Below are experts of layer 8 (counted from 0) of a mixture-of-experts language model. Rows are named router (the router's row for the expert), up (a neuron's input weights, with its number), down (a neuron's output weights, with its number) and show model dimensions 0-191. Each number is 50 + 10 x the weight over its row's rms, rounded and kept within 0 to 99.
After each expert's rows: a language model's description of what the expert responds to; "gets" lists some tokens that make up at least twice as much of what it gets as of all text. This comes from a sample of Wikipedia text that the model never trained on. Tokens count by the router's weight.

# expert 62
router:39 46 38 55 45 36 40 55 44 48 56 67 35 42 55 59 40 61 36 48 36 64 52 57 34 57 27 64 34 59 40 60 49 39 43 55 61 39 40 54 56 50 40 41 61 53 65 58 49 39 62 62 38 42 62 41 65 38 47 49 36 59 40 54 49 30 64 41 49 63 65 52 47 42 40 54 55 64 56 63 63 64 49 55 50 59 39 43 49 44 46 63 65 40 46 66 37 51 44 56 41 49 48 40 42 61 53 56 37 59 36 41 37 68 47 54 36 38 44 59 62 52 48 60 47 51 69 57 49 51 28 66 59 55 39 46 37 41 66 40 63 31 53 50 38 46 49 65 44 59 34 34 37 39 63 44 51 70 54 58 31 41 60 39 47 46 38 43 49 54 62 46 46 49 59 41 42 63 42 61 43 56 38 42 60 47 59 39 58 44 60 55
up1:44 59 47 54 53 41 32 41 56 36 61 56 30 58 60 56 35 47 48 71 61 51 31 61 31 54 60 42 62 44 40 55 41 59 49 49 39 33 41 61 32 46 34 54 40 50 46 52 33 50 56 46 58 44 39 48 45 61 59 41 40 60 41 46 50 50 56 59 38 48 42 53 55 47 54 63 46 44 66 63 47 44 32 46 54 47 48 43 74 55 44 56 24 61 57 39 42 54 47 56 65 35 66 44 34 50 55 42 53 57 37 67 60 38 53 59 54 67 52 70 47 62 55 46 65 39 57 49 57 74 55 49 51 36 46 40 39 52 44 38 60 51 42 38 36 52 57 46 43 36 58 53 52 42 36 57 55 53 41 56 64 36 58 62 56 35 34 44 35 41 45 54 56 43 57 59 53 56 51 50 55 45 56 48 50 14 56 32 49 59 53 55
down1:64 68 47 41 48 55 54 58 50 42 36 44 44 42 52 47 53 50 37 56 58 53 56 54 61 51 47 48 50 54 33 48 58 56 63 45 55 36 62 53 50 59 55 37 71 46 51 35 45 40 38 38 42 63 47 46 70 55 54 37 36 43 49 64 49 58 47 60 67 57 57 55 78 59 58 47 34 53 50 51 43 65 64 53 45 63 53 58 35 52 34 27 60 62 47 56 51 35 52 40 64 43 43 61 45 52 47 29 56 56 45 51 43 32 63 60 55 54 59 62 60 43 48 80 36 31 52 52 58 49 66 46 38 54 56 48 53 31 57 43 53 36 40 51 66 47 47 65 54 59 58 64 65 36 30 39 47 34 73 36 69 43 49 64 48 55 47 50 62 49 50 36 49 44 47 54 54 39 49 46 42 51 42 40 42 64 52 51 42 38 33 52
What it handles: Countries in lists. Country names inside comma or pipe lists, plus blank cells and years in tables, such as Romania, Switzerland, TBA.
gets: " ", "200", "201", "0", "3", " U"

# expert 36
router:37 51 54 59 44 40 60 45 31 54 58 68 47 43 41 55 63 42 65 50 52 58 65 53 44 53 55 59 55 68 44 38 47 42 47 48 61 35 51 68 62 50 35 53 48 64 54 48 51 48 44 63 64 37 43 56 62 44 42 45 50 64 41 60 65 49 51 56 42 63 65 48 41 41 34 70 47 69 41 54 42 68 34 35 39 50 39 53 55 33 53 53 57 42 27 51 37 51 35 56 47 61 42 46 43 56 48 36 58 51 46 42 31 41 58 69 62 40 47 61 74 54 58 57 53 53 65 63 50 65 44 72 52 55 63 52 48 50 47 39 54 40 59 35 44 39 43 44 50 49 49 51 47 50 51 59 67 58 68 55 53 40 66 48 47 27 44 55 63 46 62 43 44 52 51 46 39 40 46 67 61 62 65 31 41 33 54 50 63 61 63 49
up5:55 55 58 59 63 63 43 54 33 37 47 48 49 50 29 55 61 51 31 57 26 41 48 31 49 48 40 62 42 55 60 42 45 59 48 50 65 34 58 60 60 42 53 62 50 38 68 44 61 58 55 43 43 45 65 48 46 35 40 55 41 40 46 62 32 35 41 43 49 41 43 65 51 37 37 50 44 46 64 53 61 44 42 50 58 46 83 50 52 48 49 45 50 51 33 58 54 43 36 55 60 29 51 53 56 55 54 42 43 47 58 43 38 67 71 44 53 51 45 65 56 28 51 49 51 28 54 57 56 34 65 70 48 48 51 45 50 47 40 58 59 44 44 52 54 55 45 63 55 45 56 61 60 63 54 38 51 49 35 31 47 58 57 58 48 50 56 61 47 55 48 43 60 43 47 36 60 45 59 64 55 54 48 47 46 26 62 42 56 33 76 67
down5:62 78 34 43 62 53 46 57 61 54 54 39 59 55 40 52 42 44 52 45 59 50 42 42 46 54 62 45 32 44 46 52 40 51 48 66 56 58 60 58 42 46 40 44 51 40 35 58 38 46 53 49 62 41 37 51 53 51 46 41 46 60 54 55 44 30 41 42 52 51 64 40 61 61 58 70 46 40 50 40 44 56 49 53 59 37 46 66 60 46 40 56 50 51 53 39 55 41 46 45 50 41 58 66 57 54 67 61 59 42 45 54 53 38 62 46 56 48 51 52 58 50 53 69 54 48 60 72 40 52 32 62 45 41 38 68 54 54 61 49 51 66 45 41 55 36 63 50 44 48 46 55 31 33 64 42 41 51 53 20 59 76 42 47 32 48 53 52 67 49 62 63 65 40 34 42 60 71 45 43 67 48 49 34 53 49 30 67 43 38 67 53
What it handles: Month names. Month names in dates, usually before a day or year, such as May 2013, on September 10, in March.
gets: " May", " January", " March", " October", " June", " April"

# expert 58
router:53 34 34 55 50 45 80 35 48 49 34 47 58 43 43 60 55 36 63 49 45 48 45 63 46 63 89 58 36 53 47 47 54 33 44 55 54 53 58 42 59 56 69 64 65 59 54 49 47 55 65 38 53 43 46 58 51 46 31 43 64 34 48 62 57 47 50 38 57 52 42 45 46 66 49 52 41 45 46 52 42 64 64 32 60 44 34 43 59 62 43 47 54 44 43 54 39 36 50 34 43 51 40 46 61 53 43 51 60 45 49 33 46 43 54 43 67 64 63 59 55 51 60 49 33 40 43 32 40 63 47 65 60 59 47 43 59 62 46 39 45 50 56 53 59 55 57 55 68 43 50 46 34 33 45 50 69 48 60 39 39 61 52 54 53 71 50 46 54 61 42 52 46 48 36 46 25 36 50 71 44 46 45 44 32 53 44 43 52 48 50 51
up1:70 50 44 43 52 42 54 43 56 29 54 36 46 52 68 68 50 50 62 27 61 46 42 61 40 45 54 60 62 36 42 48 54 68 72 42 56 49 54 62 45 40 57 33 54 55 30 21 38 43 44 61 40 49 56 61 47 59 51 46 52 50 50 47 39 62 64 57 53 55 44 61 65 59 65 59 50 51 40 56 50 51 38 35 45 44 57 55 48 35 43 34 46 37 48 54 49 49 43 41 47 45 57 41 54 64 37 59 43 56 59 38 71 54 57 64 56 40 53 56 60 52 48 53 56 48 46 43 57 42 51 34 39 44 50 56 42 54 53 44 24 62 59 38 35 47 61 29 52 45 29 53 55 52 48 43 39 54 59 49 59 43 61 44 62 37 46 56 52 81 51 60 47 49 43 63 73 44 41 57 69 53 48 45 40 57 44 73 52 62 57 47
down1:58 51 39 51 52 44 37 52 67 52 53 35 51 72 55 54 51 48 39 41 61 44 41 63 51 61 38 59 45 36 57 51 64 63 48 47 57 50 56 63 42 54 36 46 48 53 49 55 63 54 43 69 53 54 64 41 41 72 59 42 46 40 43 48 42 53 66 50 63 55 59 40 55 56 45 51 41 46 51 61 48 48 45 54 51 38 45 39 67 56 59 42 52 45 36 65 45 43 37 48 61 50 42 39 53 64 55 51 45 50 64 61 47 51 44 73 48 54 55 59 51 63 53 46 43 32 49 61 59 33 52 39 29 52 53 31 57 34 70 30 44 64 65 64 70 73 38 34 72 38 46 39 40 51 53 53 48 51 57 48 25 49 30 52 66 47 44 50 39 32 59 51 43 62 61 51 57 56 41 51 61 67 48 51 56 53 60 42 62 39 70 51
What it handles: Consonant pieces inside words. Short consonant-led word pieces, especially b, ab, p, in the middle of names and words, such as Sab-b-ath, Fris-b-ee, Lab-yr-inth.
gets: "b", "ab", "p", "ib", "ob", "g"

# expert 50
router:34 48 43 60 54 42 36 53 47 54 55 64 31 42 60 50 45 64 34 54 37 65 53 48 37 50 28 70 42 55 37 56 54 35 40 58 58 41 35 63 47 45 47 39 54 61 57 45 48 37 59 55 39 44 53 36 55 33 47 43 41 57 42 65 52 39 59 41 36 63 58 48 48 35 41 55 59 72 46 56 57 64 44 46 46 52 41 38 51 33 46 52 63 50 49 59 36 46 41 57 46 60 63 44 37 56 44 59 44 58 51 54 37 74 39 53 41 42 45 63 55 44 55 56 40 47 63 60 45 44 22 64 53 54 45 42 33 42 72 43 67 31 63 53 44 39 45 65 43 56 30 39 38 49 57 40 49 63 47 57 39 44 59 46 61 46 42 51 48 49 63 43 44 48 56 37 39 60 41 60 38 65 30 37 62 53 54 39 62 44 56 52
up2:51 69 51 43 56 51 55 59 56 39 51 52 47 52 50 61 40 52 58 55 56 60 40 48 50 61 58 55 66 53 46 34 47 50 52 36 56 49 74 56 43 55 74 44 30 48 49 59 38 46 55 59 50 30 24 45 28 51 31 55 39 51 41 48 56 55 40 67 46 42 40 34 64 49 58 51 60 42 34 51 36 54 53 58 62 39 50 53 46 53 51 45 53 49 51 42 28 41 53 49 55 51 47 54 38 45 56 39 45 48 62 39 46 38 52 56 29 38 69 69 38 47 34 42 62 39 55 54 58 43 57 29 63 51 53 65 57 52 47 39 55 48 51 33 68 52 57 47 67 52 63 58 61 62 69 61 54 52 27 30 56 39 47 69 60 69 39 46 55 70 44 53 52 52 39 41 66 52 53 55 47 45 51 45 37 45 36 53 59 56 48 48
down2:44 50 55 62 29 74 58 64 61 59 35 42 68 64 50 40 65 52 43 61 42 45 66 49 49 40 44 45 47 62 48 56 59 49 45 51 67 50 41 57 59 47 39 51 62 55 44 49 42 58 64 76 49 49 45 63 51 46 37 69 56 45 43 27 54 28 58 64 57 55 43 33 64 52 46 43 58 35 52 50 45 46 45 55 49 53 61 31 37 52 58 46 57 49 53 58 74 58 44 56 57 49 28 47 60 46 44 42 50 43 33 58 40 37 54 72 39 49 43 50 36 35 51 50 40 40 59 69 46 57 56 28 46 48 53 54 51 42 34 43 54 49 48 43 43 44 57 43 35 42 58 40 40 60 63 36 56 52 70 50 57 50 46 58 56 51 59 42 53 55 49 71 45 57 50 53 46 65 48 59 33 53 43 52 53 54 53 38 42 75 55 68
What it handles: Country names in tables. Country names after a city or United in tables and biographies, such as Beijing, China, United States, Italy, plus N/a.
gets: " States", " China", "/a", ".S", " Italy", " France"

# expert 31
router:47 36 44 30 61 61 60 47 37 46 63 40 58 38 60 53 67 65 57 73 39 52 45 51 73 56 62 46 55 66 66 58 60 60 38 51 47 57 33 47 63 51 61 47 52 43 53 45 69 72 34 38 48 35 39 54 49 58 52 47 50 45 45 48 42 47 52 48 40 53 51 54 49 45 42 66 39 64 48 52 48 52 34 48 55 49 52 34 61 63 64 38 49 43 47 32 50 45 51 36 38 53 50 31 49 53 26 51 52 48 45 69 56 58 42 58 52 51 59 54 43 53 43 60 60 52 42 46 36 50 40 58 63 46 70 58 36 41 52 65 49 47 53 69 63 55 65 26 52 53 41 72 40 65 57 41 35 62 50 62 57 54 52 50 52 54 50 39 61 55 30 46 44 47 57 49 50 62 49 60 41 60 41 41 52 72 46 56 57 70 68 54
up0:40 45 48 47 68 36 57 46 36 46 49 51 42 57 63 39 39 64 56 50 40 46 71 65 36 40 52 66 52 25 55 38 43 48 64 54 59 51 39 50 62 50 36 57 42 66 45 52 37 42 64 62 76 51 54 40 62 35 70 56 55 36 53 62 49 55 56 39 44 60 42 47 41 37 47 56 65 46 60 41 44 58 62 43 53 38 43 49 53 54 61 22 60 71 51 61 50 42 46 50 48 53 52 56 71 49 47 59 50 54 58 44 31 52 47 65 47 50 37 76 59 48 41 64 48 32 46 67 47 42 51 54 57 50 40 45 65 57 56 40 54 42 45 48 69 47 62 47 49 48 42 54 58 39 60 60 50 43 47 39 52 51 42 42 38 55 44 49 42 42 42 53 45 68 72 36 61 28 46 43 40 50 64 47 54 57 34 65 52 49 39 49
down0:34 48 35 50 43 59 47 35 44 38 48 41 52 41 63 44 58 48 56 51 49 67 59 55 47 63 39 50 45 66 58 54 51 56 48 34 34 59 63 35 43 36 36 52 49 46 53 51 62 38 59 52 69 29 55 25 50 67 48 41 56 40 57 41 40 63 48 55 31 64 43 47 43 42 46 61 60 58 47 36 53 43 59 68 57 59 52 49 44 51 48 48 57 58 61 38 57 30 59 61 36 55 36 56 51 49 44 32 55 45 56 46 59 44 63 54 54 52 65 41 38 56 44 71 58 43 37 62 51 49 49 69 45 67 57 49 53 61 50 69 50 33 58 49 53 51 55 53 63 62 37 49 46 29 42 51 48 43 45 47 36 66 54 54 60 52 68 57 46 51 67 46 65 32 49 45 67 63 69 46 45 33 45 55 48 30 56 44 46 35 53 36
What it handles: Mid-word name endings. Word-piece fragments, often ending in s, inside foreign or rare proper names after a capital, e.g. P-aus-anias, P-ans-erraikos, Q-ues-ada, ch-ans-ons.
gets: "es", "s", "us", "is", "les", "ats"

# expert 59
router:43 52 58 65 50 32 43 56 49 54 47 52 49 41 57 53 47 50 41 56 66 58 38 57 64 40 65 54 60 37 61 49 46 35 40 48 33 50 48 50 45 61 51 30 49 64 61 45 49 47 60 48 44 41 49 59 40 39 52 34 47 57 34 47 61 38 41 56 54 63 50 36 57 60 39 37 47 55 56 38 54 72 70 27 48 42 39 60 55 70 48 31 49 45 52 51 55 38 50 21 67 48 46 46 33 59 50 50 54 45 47 40 66 63 51 54 53 34 67 39 50 41 64 41 45 55 52 68 36 61 49 72 60 43 46 57 36 40 51 54 43 46 63 45 70 62 47 50 58 57 39 49 34 48 65 51 59 29 44 36 48 55 51 46 58 57 43 49 29 57 50 65 34 53 35 47 45 57 61 66 49 51 46 47 35 72 40 41 53 45 42 48
up2:53 44 52 57 42 40 52 58 44 31 44 43 42 53 46 59 59 57 55 49 43 42 40 52 36 56 52 37 60 44 41 54 33 37 51 60 47 41 36 66 57 49 40 35 45 23 55 51 54 49 45 55 38 66 59 44 47 47 40 61 58 65 56 52 46 59 50 45 47 25 42 33 65 53 44 45 57 35 46 54 39 56 38 44 41 65 52 57 63 48 71 30 51 46 37 63 53 67 56 37 72 47 56 35 65 52 45 61 36 58 29 57 59 62 44 44 59 52 47 58 49 54 40 60 54 45 59 50 66 59 40 42 34 46 34 31 67 40 41 49 64 43 43 43 34 50 47 38 46 50 55 37 36 71 42 48 56 55 49 40 47 55 72 54 53 51 40 47 49 53 42 61 38 59 56 33 56 44 60 48 50 47 55 44 33 36 51 67 66 37 34 58
down2:47 53 66 46 44 54 45 53 41 42 51 52 39 55 39 47 30 62 58 59 40 46 54 66 45 61 59 52 56 44 48 58 58 42 50 52 27 48 38 55 50 35 47 56 55 58 50 47 51 51 60 47 43 47 45 55 67 45 65 51 65 59 69 48 44 66 38 40 47 46 37 45 50 58 25 41 39 57 57 50 22 57 48 45 45 65 34 64 49 51 61 40 47 46 30 53 61 41 49 41 58 42 48 34 65 59 57 64 48 56 60 33 35 58 46 51 51 54 48 50 41 35 48 65 51 57 51 45 38 68 35 65 47 52 65 46 53 49 47 59 67 38 53 53 44 56 57 59 52 49 27 33 33 75 45 34 41 42 45 34 35 40 57 72 47 71 58 59 52 57 39 50 42 38 57 49 39 59 46 72 44 49 56 56 46 53 42 68 52 37 40 50
What it handles: Capital word starts. Single capital letters or first letter pieces starting a name or quoted title, often after Mc, quote marks or headings, such as Mc-H-ugh, L-ose.
gets: "S", "R", "M", "L", "B", "P"

# expert 0
router:35 43 46 45 57 37 35 33 51 58 57 54 38 43 38 50 38 75 51 56 47 55 49 57 42 53 41 58 44 61 34 45 52 61 41 47 57 49 44 61 62 60 39 53 43 48 56 49 43 40 56 60 38 51 63 47 51 41 41 48 41 68 52 59 52 41 67 50 45 55 69 38 34 39 53 52 46 44 64 59 55 74 49 49 69 60 39 54 52 45 39 60 57 51 33 58 46 42 48 56 43 63 40 52 42 63 53 58 38 58 45 41 57 45 38 58 51 37 50 65 47 53 48 38 31 62 64 56 55 48 22 77 51 41 47 50 41 40 62 52 58 34 40 51 36 55 64 53 63 69 55 31 36 54 46 59 42 58 59 61 46 53 64 44 29 55 42 51 64 63 63 45 64 71 50 51 42 74 33 47 40 51 40 48 54 47 60 44 54 40 60 45
up0:54 65 57 36 48 40 48 44 46 56 68 40 61 29 39 51 42 50 50 48 59 45 36 44 52 37 56 58 56 50 52 41 42 35 58 56 54 48 31 45 45 44 59 33 51 41 48 49 45 43 49 56 47 39 74 52 52 37 68 49 39 45 43 50 46 41 31 43 48 51 39 51 53 52 35 35 43 60 64 51 39 58 47 60 59 49 34 76 34 45 52 57 55 49 46 33 30 56 86 63 51 53 46 53 60 41 76 42 48 51 54 66 56 57 43 65 48 55 57 48 44 46 50 52 58 43 36 54 41 46 41 58 52 44 52 47 41 48 39 36 38 49 58 48 55 46 47 41 45 30 57 58 46 44 43 59 32 65 52 57 52 57 21 44 64 40 52 33 49 54 50 50 43 36 51 49 51 58 44 48 34 58 33 39 20 44 53 60 58 54 30 49
down0:33 51 58 47 50 53 45 53 40 56 59 59 49 62 62 51 50 38 63 51 44 33 44 41 51 50 34 47 38 41 42 49 75 51 52 57 59 46 60 44 42 53 42 51 47 62 39 53 61 51 63 33 55 41 57 77 55 53 46 42 46 47 39 62 38 60 57 51 47 47 33 52 51 58 65 65 73 60 60 44 41 35 27 46 58 67 35 36 48 38 54 48 49 48 43 54 48 58 62 41 68 56 48 59 52 29 50 64 54 43 58 62 51 57 57 63 36 51 35 56 71 53 68 45 42 56 50 53 68 65 64 42 56 54 57 42 27 45 45 48 62 53 56 46 61 41 43 50 52 52 63 32 39 46 51 53 56 45 35 36 46 29 41 57 40 41 56 44 40 34 47 46 48 52 44 53 59 46 48 63 33 24 37 37 50 69 44 59 46 52 59 55
What it handles: Personal first names. Given names or their middle pieces at the start of biography articles and in rosters, such as William, Julian, K-evin, Cass-andra.
gets: ".", " Julian", "',", " William", " John", " Richard"

# expert 21
router:41 40 33 59 47 36 37 51 54 51 50 69 32 44 56 56 41 58 35 54 38 69 56 54 38 52 23 65 35 58 37 60 44 42 36 63 60 46 46 60 48 45 36 43 59 57 63 55 54 42 58 58 31 41 56 48 66 38 45 43 38 60 47 55 51 41 61 45 47 66 61 49 48 43 43 58 55 65 46 63 50 70 45 49 46 56 44 36 57 34 45 59 62 53 36 62 41 44 39 60 48 49 51 41 41 63 46 64 43 60 42 43 40 75 44 58 38 36 38 60 62 38 47 56 38 51 60 62 43 52 38 68 55 47 39 46 42 42 67 35 63 31 61 53 44 49 52 64 38 61 33 35 34 46 62 43 42 65 60 61 42 40 50 47 50 43 45 41 48 58 65 45 50 55 57 40 43 62 47 66 40 53 45 41 60 53 47 40 63 37 55 51
up1:55 57 51 41 50 52 66 63 33 43 39 47 48 51 23 60 44 64 44 52 40 50 60 58 58 52 69 62 50 45 45 48 54 72 31 53 41 40 54 48 52 65 38 60 44 45 41 41 34 40 49 70 44 47 45 45 56 43 47 55 48 51 65 48 75 66 71 28 51 28 64 50 44 43 59 49 58 35 48 47 40 61 66 42 53 55 63 57 61 43 48 39 57 50 56 40 53 48 69 59 43 47 35 39 46 63 64 43 56 57 59 60 48 42 39 47 66 59 50 67 55 61 46 31 50 49 39 43 72 37 47 67 48 48 41 42 55 50 42 43 43 64 59 40 42 66 44 34 61 58 64 53 48 38 45 66 42 52 52 42 46 54 46 56 54 58 55 49 39 33 47 71 64 44 46 56 55 39 58 37 52 39 39 56 48 38 51 65 50 41 41 45
down1:47 72 54 52 61 51 63 35 60 60 46 53 40 74 42 54 53 42 61 19 47 61 90 47 32 49 53 58 43 52 33 69 45 53 64 39 57 39 68 58 47 38 47 44 47 48 46 46 52 43 56 61 42 48 63 69 45 49 66 48 44 48 50 47 45 39 52 59 57 48 39 56 50 73 55 46 61 46 52 54 48 61 53 52 45 72 43 42 43 71 52 60 49 46 35 44 56 35 46 47 74 48 39 52 48 43 45 30 45 52 56 59 48 53 39 58 67 64 47 59 63 52 52 39 56 59 44 60 52 30 54 53 52 54 43 32 35 62 54 50 44 54 54 58 46 41 62 45 50 49 47 65 50 45 41 57 63 71 38 33 57 56 51 48 58 52 49 71 56 36 59 52 54 47 28 53 39 48 39 60 66 40 49 55 43 47 51 51 51 49 46 49
What it handles: Table cells, abbreviations. Numbers, decimal points and short entries in stats and results tables, plus suffixes like Jr, Inc, Ltd and F.C.
gets: ".", "201", "\n", " ", "199", "–"

# expert 28
router:38 37 36 57 54 33 40 61 58 43 42 68 45 39 53 53 39 54 33 54 35 64 56 59 40 55 34 75 39 51 43 64 54 35 38 63 66 47 43 51 47 43 50 42 55 51 64 57 51 35 61 54 31 34 61 44 63 28 41 54 36 66 46 60 56 36 57 51 49 59 67 58 44 35 39 50 47 58 40 63 46 74 51 57 55 59 43 36 52 38 46 55 63 59 46 56 43 49 37 55 42 50 61 53 42 63 41 64 40 62 42 45 35 65 47 60 43 34 47 58 50 44 51 52 31 58 63 61 42 51 33 66 59 45 42 48 47 43 56 40 62 32 59 54 34 50 42 62 48 59 40 40 41 42 70 49 55 64 49 56 40 48 47 45 52 45 51 39 49 51 65 42 45 57 60 46 40 67 42 63 46 53 34 47 57 61 45 36 62 44 59 49
up3:58 58 46 39 47 60 65 70 49 58 57 51 49 50 35 46 35 32 28 61 44 58 40 44 49 51 69 51 33 30 55 59 61 49 55 57 39 54 59 57 64 29 59 60 57 38 52 47 55 63 53 68 55 54 46 46 62 54 31 63 72 58 69 54 40 57 58 61 35 51 48 43 59 41 61 53 36 46 46 26 51 49 59 64 51 69 52 35 61 57 46 53 53 51 55 42 54 64 45 58 56 47 57 43 73 58 45 41 58 35 49 55 61 40 50 48 56 39 73 35 63 36 42 52 48 41 59 42 56 36 50 62 40 36 35 62 42 68 47 52 39 58 55 50 50 36 46 49 46 55 51 58 59 48 36 41 37 42 34 47 48 47 56 45 55 51 59 32 39 51 56 52 46 36 47 52 39 55 76 42 66 51 53 32 46 54 56 53 50 43 45 60
down3:66 50 36 47 52 43 55 49 51 60 47 82 39 69 50 27 42 40 41 58 60 33 48 32 58 58 56 48 47 51 52 39 60 61 54 37 48 47 52 21 39 35 59 42 26 71 41 42 44 60 55 45 40 49 50 22 53 68 44 43 60 59 42 76 41 57 49 51 54 56 68 52 56 52 54 51 69 49 41 34 57 58 62 57 63 45 63 56 49 46 50 39 61 36 57 56 40 45 45 37 52 43 64 52 49 66 40 38 40 45 40 34 63 43 36 53 47 39 47 53 48 51 42 65 50 42 55 55 59 57 52 43 49 57 45 53 60 41 46 54 53 67 33 48 42 31 51 60 45 53 28 48 60 33 53 56 58 56 57 64 46 44 49 42 47 42 47 51 37 38 38 58 56 62 40 47 51 54 63 52 53 68 47 45 44 60 61 43 50 55 50 58
What it handles: Digits inside long numbers. Digit groups, commas, periods and spaces in the middle of long numbers, such as ISBN segments (978, 905), table figures, coordinates and route numbers.
gets: ".", " ", ",", "200", "201", "978"

# expert 34
router:50 53 28 56 52 41 42 47 57 55 58 69 38 37 49 54 44 58 39 48 38 74 53 53 43 55 26 64 40 50 41 62 36 41 39 55 57 48 41 53 56 44 43 35 58 58 58 61 50 33 60 53 30 47 57 44 58 25 48 49 38 68 43 52 55 29 59 32 47 60 55 54 45 48 42 53 57 62 48 62 59 78 56 51 46 55 41 32 54 42 43 55 60 47 42 59 41 54 30 50 43 39 59 44 45 58 61 56 46 57 48 51 34 65 40 48 40 37 45 58 54 41 51 55 45 46 58 64 43 43 30 64 57 53 50 52 38 42 64 38 66 20 57 55 40 40 53 60 48 61 39 36 37 52 64 39 47 63 53 50 36 33 58 48 56 44 49 40 40 57 67 48 51 44 58 44 35 66 41 60 37 51 48 40 54 43 52 38 56 43 51 50
up1:53 62 62 44 47 64 44 50 50 40 58 44 45 43 45 46 63 40 61 61 52 46 52 62 62 53 54 49 58 64 50 40 40 45 64 55 59 63 63 43 56 51 42 41 33 53 53 36 51 42 31 33 53 42 51 40 56 60 53 46 63 54 46 52 51 54 49 59 61 30 52 66 58 46 69 42 40 56 59 63 59 54 56 36 74 64 38 59 53 50 56 41 47 60 41 70 68 59 69 33 53 52 38 33 36 42 60 45 50 63 31 55 48 24 65 53 60 47 39 39 43 61 51 44 60 54 37 62 70 36 49 47 60 52 29 63 46 46 57 43 53 35 60 35 49 59 55 52 53 38 64 43 65 59 43 56 57 34 57 38 30 48 57 52 35 39 38 61 55 59 57 44 54 49 60 50 47 60 68 73 37 47 63 53 47 53 52 53 47 57 58 49
down1:48 59 63 23 48 50 56 59 52 64 40 52 39 42 63 49 46 56 58 77 29 48 24 61 49 64 54 26 54 58 43 45 54 51 55 55 54 61 46 48 44 49 42 51 51 50 43 51 72 62 35 29 47 45 39 38 49 52 57 60 50 29 51 49 45 51 45 53 60 66 41 51 53 50 62 55 53 49 51 47 37 58 61 49 58 62 60 50 68 37 66 52 51 53 51 46 41 55 44 53 44 48 68 65 45 48 62 42 51 52 33 52 38 46 70 44 37 73 49 52 47 42 37 55 42 44 46 68 53 52 49 44 51 58 51 46 50 56 39 46 62 44 82 53 45 68 47 58 49 62 47 38 41 50 59 55 53 56 42 48 56 49 47 44 39 34 69 47 27 56 63 66 57 50 37 44 48 48 51 65 64 58 29 57 28 52 50 60 49 59 50 63
What it handles: Start of personal names. First names and opening quotes that begin a name or title, especially in cast lists, credits and tables, such as Mike, Sean, Lionel.
gets: " \"", "===", " John", " The", "==", " San"

# expert 4
router:53 58 40 50 58 54 40 37 54 44 39 42 64 43 41 56 37 67 32 40 55 45 54 52 43 38 46 42 35 53 42 59 51 41 56 51 60 39 34 58 57 51 38 39 47 32 61 72 43 60 50 67 37 53 42 50 37 37 70 66 35 57 66 66 58 31 64 51 47 62 53 57 52 56 69 61 49 49 37 34 62 51 55 64 51 62 44 49 37 43 66 45 45 55 52 40 44 60 59 36 69 54 49 49 33 45 64 52 48 55 56 49 46 56 51 50 52 60 48 38 38 48 39 43 62 43 57 47 39 48 53 56 46 38 42 57 48 27 46 57 50 72 52 56 55 39 51 50 56 59 69 64 52 55 48 47 44 43 49 35 52 44 51 59 35 55 64 35 53 41 25 44 42 50 60 56 64 40 48 31 42 49 42 57 61 35 55 55 29 34 61 65
up1:68 41 52 42 61 56 53 37 38 66 62 69 35 46 55 62 50 54 60 38 59 37 44 43 50 51 51 74 70 62 56 42 50 47 45 59 45 40 56 48 45 44 39 40 46 60 62 66 53 31 51 54 50 37 44 53 51 57 47 36 41 53 65 46 50 57 59 61 38 54 51 47 59 39 53 44 36 51 52 42 59 52 48 58 67 66 59 46 45 48 38 50 49 49 65 52 35 71 39 60 63 59 41 59 56 52 59 47 60 39 22 46 55 41 45 46 32 54 40 38 60 38 44 52 45 47 59 49 52 46 45 68 17 55 63 35 51 78 67 31 45 44 50 37 60 45 50 69 47 52 41 54 59 51 44 43 40 59 57 60 45 26 38 55 43 51 56 47 53 45 61 50 52 49 41 50 53 39 57 61 37 47 34 52 57 54 66 47 47 30 51 51
down1:53 47 58 58 40 63 51 48 52 45 46 55 51 42 57 41 39 37 49 50 71 60 37 25 54 39 41 52 48 50 49 46 45 43 43 49 46 59 63 55 41 44 35 55 39 54 40 37 50 50 40 34 51 54 64 41 47 51 37 32 53 61 56 41 58 52 44 31 54 58 43 56 70 58 46 58 39 54 46 53 60 54 63 45 56 33 51 67 35 56 67 54 44 40 63 71 44 45 35 62 47 45 38 48 53 53 59 62 56 48 32 50 53 17 52 45 58 49 58 50 56 38 50 47 44 50 35 53 50 51 47 44 41 56 47 42 51 43 29 41 43 53 34 54 50 28 49 34 44 59 55 45 56 30 42 70 56 61 58 73 66 40 59 58 55 23 61 62 34 44 45 36 47 47 37 40 41 65 37 64 42 33 51 48 46 52 48 65 67 56 50 59
What it handles: Infobox list dashes. Line-initial hyphen bullets opening a new key-value line in infoboxes and taxoboxes, such as the dash before Genus, Synonyms or Spouse.
gets: "-", " •", "\n\n", " UTC", ")\n\n", " LC"